python train.py --num_hidden_layers=12 --hidden_size=128 --n_experts=80 --experts_per_token=4 --d_expert=64 --d_shared_expert=0 --hidden_act="swiglu" --moe_layers=[0, 2, 4, 6, 8, 10] --router_score="softmax" --normalize_top_k=true --routed_scale=1.0 --balance_loss=0.000428 --balance_bias=true --router_z_loss=0.001 --init_std_router=0.0329 --lr_router=0.00213 --vocab_size=5773 --norm="rmsnorm" --norm_eps=1e-06 --tie_word_embeddings=false --optimizer="muon_variant" --learning_rate=0.00795 --beta1=0.95 --max_grad_norm=1.0 --batch_tokens=[65536, 131072, 262144, 524288] --max_seq_len=1024 --train_tokens=578000000 --max_steps=2895 --dataset="wikipedia_en"
Below are experts of layer 4 (counted from 0) of a mixture-of-experts language model. Rows are named router (the router's row for the expert) and show model dimensions 0-127. Each number is 500 + 40 x the weight over its row's rms, rounded and kept within 0 to 999. Numbers have three digits each.
Before each expert's rows: a language model's description of what the expert responds to. This comes from a sample of Wikipedia text that the model never trained on.

# expert 18
What it handles: Head nouns after the, a or his that are followed by of or to, such as time, amount, remainder, way, role.
router:520488482414470536442514523536482396516569412492422510474485475583437493471519488529544484515458455464535552505524462493564510499533482538556423484503499467463461584493487478443504474521510507529503581515485503445427502434502583483481503436567502487545515514551474506493526509488543500458541598544465492541477517505450514417424507497515450535482463487479502488439479439465500547512528

# expert 60
What it handles: The word the, plus this, his, their, its, these, each, mostly after prepositions like of, in, to.
router:466435529479471531490534488496544443532546448471493481454493500574526582487515512581506419552453427494508542512537419479566487539494543534499450537511506482492455490506529448504499420443542489514502525490510502448439550450507510495491498495521440496500480570512474432462559492535515586388513530594470490487477493498492533461450545525471436564522434476516463519485535517501450562520566

# expert 44
What it handles: Section-heading word endings like Person|nel, S|eed|s, Comp|et|itions, plus markdown table separator rows and pipes closing table rows.
router:464428537472439521485476527471541515493524473464490447429542553524482487491477414490588543523482443540562509529522451483483537544541535486527428541499378489482489500475418513438588511504549475543515477530401537458440478479489507485468510420498460482494500568531464487481547509502496538427490544493474477555552481476484500483433491507483417523569470514508527509485463476464491472492583

# expert 5
What it handles: Byte pieces of non-Latin scripts (Hebrew, Thai, Greek, Arabic, CJK) plus short letter pieces inside foreign names, e.g. פ'י', 梵'天', Nintend'o'.
router:496495495485493425437501523478541468493561505485443517497545495529496499456497454514553530490417460553540553467523489500498574546473548502518505519504398430561479526507481493471534463482524496613474509475481517468471482466465499502445430473520461523522566492546501452473539513566478526508515565568436459539418440513511528494502620503552437485523454445458460526476547450529514536541552

# expert 12
What it handles: Conjunctions and comparison words joining list items or clauses, mostly and, plus or, but, than, most, and adverb endings like -ly.
router:533484477492472475480530527478514474482514481406509520521498499568468505506531448498563496530497450600509567564513452569543492554471503524505491529495467436455513561502532449443549504421555427503511530470453540470484558428429577480487468401536472525546518527481519493421500512559524530448515506528492435546502525573496499449510506514569498529486469421475438560498506448474460478503530

# expert 37
What it handles: Unit and measure words right after a number, such as kg, km, %, million, days, metres, plus ordinal th.
router:459418512520498503521482517546539522476523521493529501489539540479470554442567396526517469539481504518520523442546470510524569483506528517524515548507405521490442506501416459495547432452501456515457495437504550462459531491437538516436496493559502490546558464543491498476490531486550516461507508514480508602452413505467505397505541456525503441571440480474485436470521454472482577528529

# expert 11
What it handles: Numerals and spelled-out numbers in counts, measures, verse references, track times and dates, such as three, 16mm, 1:10, 14 April.
router:514488492526431465494515485507492492509545437487511451454522501495488560459480445574513455560507468519536566492476476542512542522449514586577498508515442438482478527441462501471505395523567422514502490414460514482467564475448555474492528516499455517554494491541509502451507514481544569450566582563463503520492461530477520531474541513613436538572484501468484504484497441480452508536535

# expert 43
What it handles: Word starts of nouns for music, art, design and engineering, such as guitar, bass, anim(ator), art, drum, archit(ects).
router:509473472512466452525489463544539424564513481463462521466466588468479599455519465527514453529433458580492474549540463484452511516541513508536461559518419490546470481462489509473519430490549497534455519469425563489461470491476523463478497453520412524524495517536489442456479512554546501393484645531491482510483424527480521516458528504504470473534443494522476485477502468489517543532512

# expert 62
What it handles: Auxiliary and linking verbs and subject pronouns in running prose: was, is, were, has, had, he, it, as, e.g. "The result was".
router:487417491501452465479523501504498469578509459482538476482499511510527539491531493521532541593407488547550538573531455616536502504549622586515568525437435521588465483495427438494493524517526509532459480465488478500479490437489555457526476500515510522532512583532462443486487527520516478490566502517486511529522517502478477436452551516534468518527483509530451511451516434481475498521566

# expert 48
What it handles: Possessive 's and final pieces of names and Latin species words, such as -ia, -idae, -ensis, -o, in Chaucer's, myrtifolia.
router:518449498496538461487500529467498496580470485463436516474512519532484533462484450633479451543495420562555564508566438581521558494532542524511525507445464503533489512461456498478478425460534483555420477428513478450450529501450529514494454472525442516551503494526446453446534558520534525456556550524480445534467467540548516485499491452558475516498497498475529496463608503536484502532527

# expert 0
What it handles: Uppercase letter pieces in country codes, initials and acronyms, such as SLO, AK, USA, often in sports tables; also name fragments.
router:499425495510436441511487508546518502574530492552493489512478487507509526455473446491518437551495530526542586468503456541548517513479494543522433514519503445472385488480415511476613508475539482516484539464487555429475550457455548469432462531527445582451528491539479470461500497520530490509520557543526479537419419510474500513477551426505491497572463462487526463495510470484504530580480

# expert 1
What it handles: Word-piece endings of surnames and place names in lists and tables, such as Edwards from Ed+wards, Phillips, -ton, -ville, -ford.
router:466425511454494507549469524470483529580489448491513479431542519521455473460531487589536525499483464578555501546513475539547502495541555525493504510493484508515448526480436505460508431475566524587482501427464502416488552500433515491477497466525483559511524517522421493464578566587553530451516526510421476525449500506471488501493513474533477544577477464421483503519559475512429563513476

# expert 7
What it handles: Plural suffixes and plural nouns or pronouns in prose and headings, such as -s, -ions, -ers, people, students, ourselves.
router:448435526453483428482456508486488459601534435461527480482531472515503542506527428541507502584495489494569517491542491548498520496514535556510517491473427516505469497421414453457506467512520511562448516465411500434450484465455574474492503466522439543574539484530492513505514536574542488471503501505480505570478483481475510415459554468556476483528477491436513573480531445448461552495548

# expert 32
What it handles: Closing parentheses, quotation marks, braces and clause commas right after a word, e.g. "(pervanadyl)", "drammatica")", "x_{22}}".
router:498406492517493473480490489542460466555484489488514556472489544568517485476514426525502407531471520578496522500485421571530503536517542509553502552543413520476496518495465443515571513495566456501510524474455502504481522451443559464449431477528444497598514447549464467515532517503538524480526504498452440550468456546446483455460520503489417519540460407531457504476539506512458560537544

# expert 4
What it handles: Pipe cells in Wikipedia tables, plus colons and semicolons that close a label or list item, as in Language family:, Fargodome;, );.
router:519403498494498502471529510511530514501495421461430451480508524529473500463490465516533540547454484503483497505477465480521530563428512590510472555466463451515456534474457460488591490464507464528481459470514496499493527423486527418472514508489474563515512500545490457480562605539534477459573530551527465532455485497463604527495497435513398584519453474552472554450557491514506546505484

# expert 39
What it handles: Vowel-led syllable pieces in the middle of proper names and titles after a capital letter, e.g. P-ag-oda, B-int-an, Tw-il-ight.
router:489480529494468435498524503529534460484554484486458493452509534531453519445502460519527502517504491536588517507572459512501532512509502526519500507430483416564495496487436476419533515519546453484467563405484545442450534436467497486471501473485463548492572534521483465498495493578520458461488573511486456595411471492496536511499618510491444511530457424452498527480519468482482558575554

# expert 20
What it handles: Commas between a city and its state or country ("Vienna, Austria", "Killeen, Texas"), plus place-name parts like United, New, North, South.
router:462436481490478470546479532549513471520486458470557503488526539590522483441549468525543427459422444513521486526489440497561484518558487514523494522542473497496476505483527437514559490510570456505453482425435504502464574484467580508483501497481485581496509483525487485499536522586555489503500528514473477511452447607433525512473544529508489526510469420512475575463558457473400510549562

# expert 54
What it handles: Heading markers like == and ===, and the pipe opening a table after a blank line, plus Source, See, Note.
router:463460535515440432504482513518539489523574407439490443384506576553467523512517510492526504452489428504572536509546470516480505555463530542492489524518475501472493483480502513490573449519475421544495539463483534467468471485500515380468514469500532564521526596529481487442551529512505511468556525517460489590451514492498533494411547457549476528515503522493475556461479437455457517508490

# expert 14
What it handles: Words filling table cells and titles, such as positions, results and offices: MF, DF, President, Minister, Win, Home, Winner, Round, percent.
router:448451491532441495499477520520531490517472470474483515452521518537470507473507479528507483500451426485502509469528500536503523502539509471542473588550416395492426512491436476411602456462567509465475476478517555482455487493505534472402506437478472546503508506543464463440504522611553519503525532522480529545460507520410506498440529491527474450525465511420473536505542488412488483548532

# expert 29
What it handles: Initial capital letters or letter pairs starting proper names, often after a line break, pipe or parenthesis, e.g. G-hulam, Br-asenose, R-icoh, W/L.
router:537486516481443456497507488535527424575546444487516388503573483508470541451516468513527388519502481502542550545476500494507504543521586538541488505485522440546447549515499446420557528454537490524479462507492475480467507435480529450496503521562439513490561550506487492481551491532539471499520512515494547497447427508435562489378515461524451489586460452513462515496498436497505490514506

# expert 9
What it handles: Capitalized words inside names of organizations, events and governments, e.g. World Cup, United States Senate, International Olympic Committee, University.
router:454441527459497527537457503533507509570523479470505529449523529503486574502518509523543475480499485493527525448540503548555485569515512495524425529534486482537379543417465480487558477396564490560414530497457554443472518490476525477485491489535451529464515486507453474469552571560541543437532558486482499575477440523432513485466519457540508554515433463485503508513539483425466514490558

# expert 10
What it handles: Capitalized first pieces of surnames and proper names, usually after a first name, such as He(ybruch), Kal(afatis), Br(ough), Moham(med).
router:447455519494486481567464507552492447569499502478493454477552552538447546435588514560550486500491484576494498565518467559496495521543572562514517513523522525590418580473492466461519453458522526553473512463439556486485535488477493489465428487526514548508499547533486467483573497565592523485512530522507477520428449543413529489488499427511485476563468487530466504489527438520477549479499

# expert 61
What it handles: Short first pieces of a word or number after a space or article, such as t(ear), s(olution), n(aval), leading digits, non-Latin bytes.
router:539510531517419456496522557556522430495497450460534477489554506503474580425515499565519510536495481496522499533471493570479478524483474595530529546430437460507446516510512465444514526529565484528481494511481483509450523446504538477468512494466450521563555480570469454425525457497513563460524555584417529508460459480439512459466538515538472538506455499456430457485553447481462564502567

# expert 15
What it handles: The opening fragment of a lowercase word after an adjective or article, e.g. ch-aired, reg-ions, g-ain, ac-id.
router:460496543524475511514503429558522438576514532445492520496547610486459581441575515508557488539486495530512510552537501511541524532563520510520460558477454479505432543412463486487519496494545500526458528489461518470458524464504528473496440461477443515508475568561496487471535576489569507457512547557463471483494395508404513495461499502553469531521476481546514475481529439453433553534496

# expert 49
What it handles: Opening prefix pieces of a word after an article or possessive, such as non-, inter, pro, dis, pre, sub, commun.
router:505482514483411473491524481544533396491507454437473514487578575495411552427532484541508486503512508500509572530525482507512553566501490584524494520478489469511478493433503455426532478498556490520482530444456482426498480478511556497492450462481412480520535551519481435473474477508551524471506591510547435524456461474487481470494473457537483533487507514435430537481509413442463557538531

# expert 51
What it handles: Common nouns for groups, works or places after the, a or his, e.g. the album, the park, the school, family.
router:493488468455516567485540484499505432530585506457443484472487530560451535481505445566537496516487485528546569483513459478597498472504509528522498529449453472472434492446424436486504490443571499515417577491501559499413466502493505454452459459534473496561521501511451424464536502518533485387562534535499483511492453517459496500451535465539472518549474503452506487515520443415492548534506

# expert 16
What it handles: Adjectives and adjective endings inside noun phrases, often after a, the or more, such as larger, common, small, high, -ical, -ous.
router:485465506537501441454451556513548498504553472443455466470509548521470552447531496551501450584486471509469542508580482477541513521546542481516401503496455453520485541443451506444524405526546459525481526446540532496478498510468559481501456458486474496551488521543452472460545507590578519457495560545497428494508508546478474456470530484499483527535456452476449514459530458475510480600591

# expert 22
What it handles: Middle and end pieces of non-English names, especially Slavic, South Asian, Central Asian and Vietnamese ones, such as -ović, -ov, Vijay(aw)ada, Maha(ash)tra.
router:507480551489480426482492530481506469540572471492491465489490488539458504485492512555579509522465438574539508520566425534510579508534527522537460532436485463599504567473454481527509407517506488526483511432435511507487572472403499485448456444463473560500543543534458416463552502494491487458502550537505462546392497498474540470493494508541476516547502484499521494479583495531468561522515

# expert 23
What it handles: Adjectives before nouns, mostly nationalities, ordinals and adjective suffixes, e.g. American pastor, national council, 22nd Baron, scientific, honorary.
router:509472483528528472478457531543555527568488465462522510473613543495502562489490472541519451513475462514497558495529474476549533578523522496521436499480439423545475514420480436506515515430563519488473509460513502524484532518484519468482487472532458496539511513513455476439526593514531484407557583527506453548474454564512544476451536482532470543470422478440436522445576479504487445502561

# expert 38
What it handles: First word or piece of a proper name after "the", "of" or "in", e.g. Fort Monroe, Mount Pinatubo, Duke of Wellington, Sir, San, Gab|riel.
router:488463527455467468504481478573514439553505481471482446470573482512465544477525498513513466512460450494476540502505500529550499546515539517541526542524532454529441508446520427418535484468514495521439503468452481481483477493494506484453516468507526543515553503523439489461573474603633494446554558520502434489448479506430526514460515419526458537587479438452477516493540463416434509498526

# expert 36
What it handles: Sentence or clause openers such as In, On, He, It, When, Until, However, After, While, But, coming after periods, commas or and.
router:454425468553469428500516455578551436517504421454482422520509490460498482439491498487514487495494466546557498553496474503573503496556585554502554518514498508549421509447436494379515476464494506538480546500483517469495562392485554436519490470557486524533512514521511437469531455548491560432516487523462479553471507472459521463492520518524508507563450474505501533458488495472442501502566

# expert 53
What it handles: Head nouns for events, competitions and roles, mostly in sports and election text, e.g. round game, fourth victory, Championship, season, lead role.
router:465454533446518541504472534555520467514561469464476527488493580517468545498482501559523516491475470489512485470530466520547487511518555513544478571504411473482463513481498506462557477482507454557451540481514555465379527494418500461454488438563507508550476483583411509481488578508477508450589557512430465542455458511434485489476500507518453512530436517505480477481564428437523563494488

# expert 55
What it handles: Past-tense and participle endings or verb stems inside words, such as -ed, -ted, -ing, found, develop, pass(ages), schedul(ed).
router:483435499469513429482484495475535510518568495503424488525481458503496571504508493563522499475523450594511471538568445448538518522536551502509477521523418408484479500492462528425536461519547471497461499415516476466457519504435564519487462518492482570504498536585416505482500529515524459401532530520468513510467462517512556483474524498524423552499487487505458564466517460449518536603552

# expert 52
What it handles: Digit pieces inside numbers, especially coordinates, decimals and table statistics, such as 7.2934°E, 3,056, 142,080.
router:513449479511452515518499530490481537485531453495521447500504504482490561402517454524565520513483493509551593497517451548484546459496516540546475518530449454541433515454466477510573389462533489512506555401481492470511521455467546495487483465518460520492475504611505488436499562491575513485522511595408489518498460544500498498493524510594411501519479479475472489520567462482456505559498

# expert 41
What it handles: Adverbs and auxiliaries like been, often, However, never, plus first fragments of words after dashes or parentheses, e.g. us-ually, unc-lear, www.
router:492508530504467411419515523481516399509557415444514446512561521521480506435496464522568519560477404539567485535482498486488548531525498484507531547410459493489524527509431456403480477482519455516440528450491466480470538458497543471527475470505460521531559564525526454442467568510486495499453512519482475531449484510467528479440538554554475534532475463496426561480516474495464483555546

# expert 28
What it handles: Periods ending sentences in running prose, plus decimal and abbreviation points and some commas, as in gobies., Addison-Wesley., 66.55, U.S.
router:453455484499457498485525503506459480556499509474477475530483485565431473476514398574487451490436497528511532535505485592533537550511538530555527580505438435496478506537436508485558444440542426542481457499510505469471579376469512445481503526531512471523555471512495459494520514472541445460550502521481422536431499476510588492497563443532489518520444513518518481516532468432520485535501

# expert 57
What it handles: Inner pieces of Greek- or Latin-derived words before suffixes like -ic or -ical, e.g. Antar-ct-ic, Ency-cl-opedia, histor-ic.
router:553495554481473412396482497503577482545542450441454518468475518525472519490524461500526500498470485550593510457539460534533470518545508525521477573463503425551527461475490436488519454487511474510488534396386485445447539439486486490496455494491460538477510500548486488440556510490521549422530552528522485556481400538475492493475546506518491509491467539479448511467546473498426543534513

# expert 34
What it handles: Main verbs in past tense or -ing form in biographical and historical prose, such as made, won, played, released, describing, submitted.
router:453456533500476422476466503514495489528566446429487483526479494486518521472534484503506474567473500573529514552582420565534505492557539572561495516438378494518474539418425501431511450491484508531424489473484533477453453504473546415450485503469510520523476510540447517498535475513510483485491500562473528534477522520466555470453564507509445546515487504534453543430499497437513474567550

# expert 45
What it handles: Common English first names and pieces completing given names in lists and tables, e.g. John, Jim, Matt-hew, Greg-ory.
router:487483548460468457487506486522541453589469458499485451416550509536450480439536463543487509479476488619549538498521456544533523470516467548544494527475488489565469494490435471442530431466555471517503518444446505421503533487446476480441500454500506561522562534512442472489503501558567537470507534491454438525421528547472517501486564451495468544589480453492443556504508498543462547519530

# expert 21
What it handles: Pipes, colons, dashes and semicolons separating cells or items in tables, lineups and lists, e.g. Kuala Lumpur:, Championship – Best scorer.
router:520395480476497486524507517528492463546522417477493489418574505506514523454536440541562497505466530543499497514531481494565490569493497509513501523469459512519533538480478525492524448438529458506403442517496525508506555406475520469465466513479432573528459484527502469495490550537550540489579518512481482517450490493427567484518553424579398487527480442494508468446527471527501603505522

# expert 13
What it handles: Numbers, percentages and column headers in sports or election tables, such as Pts, GA, Total, %, and final digits of years.
router:493409495492413516481502496466493536496541443452495484470507552508520513448462446496522509481489458503571478478550472508538517563521538532530436518492469496523471468550454498477589426421529498535454481506491516498493506493457514474442475493545453494507538495656506516463466521492485541447556586533425521579483514513499456437453538467520410515565481449471490499535483476444506517566524

# expert 30
What it handles: Short lowercase syllables inside words, right after an initial consonant piece, such as h-un-ter, g-am-er, st-un-ts.
router:478473517458517474438479520521535475512492509460449483455487546497491556461493465519488454511471491517534554561522475540509519475494470493546562505473438385546474506467482455391502462523559472487459513442498501451435519449471496503484455482499452515546588482525430464483496513533508494437533624524441478520452468514520504524503620491542473481531472488455497554463518436443476535546586

# expert 46
What it handles: Capitalized words inside song, album, film and show titles, such as Love, Life, Me, Big, Night, in quoted titles like Is It Love.
router:512412509497489452526497489500490484597525449513424522501508482532471533479530513518511475492484446521517511521539487505550537530539567480505466525499482483584439547475542508399493480485495477528456515501470585489492543462437506485512475507551493521564501486517456522498519516586578532363541561450461465539472504482471525505474526417539500548579477512503511545475514396461412528494522

# expert 3
What it handles: Short consonant pieces inside foreign proper names, especially surnames and place names in sports lineups and tables, e.g. Wet-z-ler, Waal-w-ijk, Kube-š-ka.
router:532467520485464442499453457469559414524529481483492494489485493562481516449486433523540500571476488526533489497525439542528579491537495529547491502486472458587518506502512429461516434512554492530463503423413513442441552440413505483474441477503439542493530532558432496469483526550484465461541547536483480565409463488493519485465516481557427535543476472530480476473577461522474541523538

# expert 25
What it handles: Punctuation and symbols between or after digits, such as decimal points, en dashes in scores, plus and minus signs, km, ft.
router:471482487511451509516547511475540485480531486488492506490556510483494552433568408491540506518428491502509575564521483511539529499524494557477506535486422482515453485514498512458625389439552401511481514443527568441466511431474514518451529470527486499506512536550495437459495504526495491508564542571485522529437495502520534422501521478512426475505452460416471497424473477508517532540508

# expert 19
What it handles: Single capital or lowercase letter pieces that start a word or initial, often after the or a first name, such as M, D., F.
router:486482497502503484517462497556501458579483487460524457514484533517435538418546465564518458570453501525478552517532497518516544571514547551528459524477487505560425597493501469447519505486542504516465504468438565515446523461467540458501434484522459526543458526512504495481548533525560475447505541534456500541448397541408557462456522421514429489549482490537476490507501425506491573472531

# expert 59
What it handles: Hyphen starting an infobox or list line after a line break, before fields like Born, Country, Residence; also hyphens joining name parts.
router:540493545434457478471526479500520489522574523489498479557468491515511501468521433501546422517479509534441572519497489497523515569490507538518448479534500378537463540521484479468525500463601423546473519509481560491492543495420504498470408491522496575514501592489449447496446548505504511518497506513495487541449437550506498447388501534550497546551492494460458540468542435507487489574494

# expert 47
What it handles: Year digit pieces, both the century 19 or 20 and the final two digits, in dates, ranges and tables, e.g. 19-75, 1961–19-65.
router:494487500500418500479469460535506438516586422438514490402564506562497543486525457531502468506475452523549498499570463491535477501489537502566498475509509460504481527506482479492501511419516406579482478487498477443478571476435537450477450501571453507483544490566486446486507514506555536479477557566440524588521410551514499495486563450503471562539476455546461539484558501491467503505521

# expert 50
What it handles: Cells and labels in election tables and infoboxes: "Total formal votes", Turnout, Candidate, blank cells, Coordinates, Religion.
router:501463511511449479483532555508558475556543501406402511453477515516419552462528472521548490507493441487521463446493492552474535574538556469551529559494496491527496482465515486504583478513540511506465586480523480474504489399492514414491534485515463530585519565575415420497491539531457457487544519509430461545493419494475491477465523481489474497512492521451519563480527491466505497550548

# expert 63
What it handles: Digits and number pieces in coordinates, dates, percentages and table stats, e.g. 38 in 38.406°N, 19 in 1943–1949.
router:482521457508416486496496483517490435537533488479478487504473490516500525468473435543540484523494406522563534432465488521527509494446532537533443530508470446485402545491518507464506420509586448559495544439457473500457556464491502451480513514565479539548480496579477500449481535499512550497521526593419480541467474536461511492477581460545390473566437499490493507506449448504459505532477

# expert 56
What it handles: Commas after introductory phrases ("Following this,", "In December 2019,") and conjunctions and relatives like and, which, but, where, who.
router:478459479528475477488517525562491409548500510433512505450489477611474487474532389496512460544445504539513521525468466513540495545532528532527485559519430460485502556517511389460577514494490484524513482479465542490482586433417563473482447505530494487582534474518427455476541546532532512445540489536506453518513485561458496453508507522522454532481433441477485538488504493432461508542528

# expert 26
What it handles: Middle pieces of proper names split into fragments, mostly surnames and places: Ross|i, W|alk|er, O|ld|ham, P|ow|ell, Mid.
router:500457540457477476531430462487564401531498455474503465447508501554483514430528469540536505531477452567535487491509482553518548522526501554557514531517485477565497504504513460392514445474581506511489501462457525456508517459421500482486498503511489559507546554557428489430537536593540482441504542526483454535401494480454483510452533473568434519562484474498436491495561474522446502510514

# expert 6
What it handles: Opening quotation marks, blank spaces, brackets and dashes starting quoted passages or empty table cells, such as "For example, [ and --.
router:449462479502452481483538498521523399481467435454497495476547578531499494478531476539503426545491451545513500513479482478521495520497564510568504528496417499509431549502454448438540482470555442518491461504543465501478498430525522431400512454507469503570586530552512404462466492542492524481500500534453539513436465520513488489459516455543454460515484402462445480430535526509499482562519

# expert 35
What it handles: Middle pieces of long, often technical or Latinate words, split before suffixes, e.g. fluct-u-ate, artic-ul-ating, negot-i-ated, benz-od-iazepine.
router:550493542415496448434468512528544509561536503473437457452457502523424585466502478539535529528494463489563532496542465545544508525514524502526488565514455404552532516447479425486521449509538452497451501411420492449500497477498512503490462424508423501576514499516468468443477514507497560469548543537497483514450453540530550498477493513559476523545480491483516524459569451506457526585548

# expert 58
What it handles: Name particles such as de, del, du, van, der, La, El, plus name pieces in Spanish, French, Dutch and Slavic names.
router:468461536487491459533520500501519468496503455464442481448502538551496576361539503532508500458473487576533473528478471593542548561547512533512528567465457516564444576498484463427502466419524473545505528458403528505465479497490492510426457491486501549504570540499490431499572471579530502482502562495467460546442439508466538464465505504557449512512504490461477517503519472515478495504465

# expert 24
What it handles: Pipe or dash opening a new table row or bulleted list line right after a line break, as in rosters, results and cast lists.
router:471400489484484482492509497552530446604508446470437495458515506462489556500558463509521482497465461559470534502502470498575484473469523484503526489517504503523486540507479464428619478493561387525453494430428518487483548433509520446463522500572483493505493546510472426446505481522481456492492521558421492552476455512437535465464523476529445523508496492451474554441487421531497555524517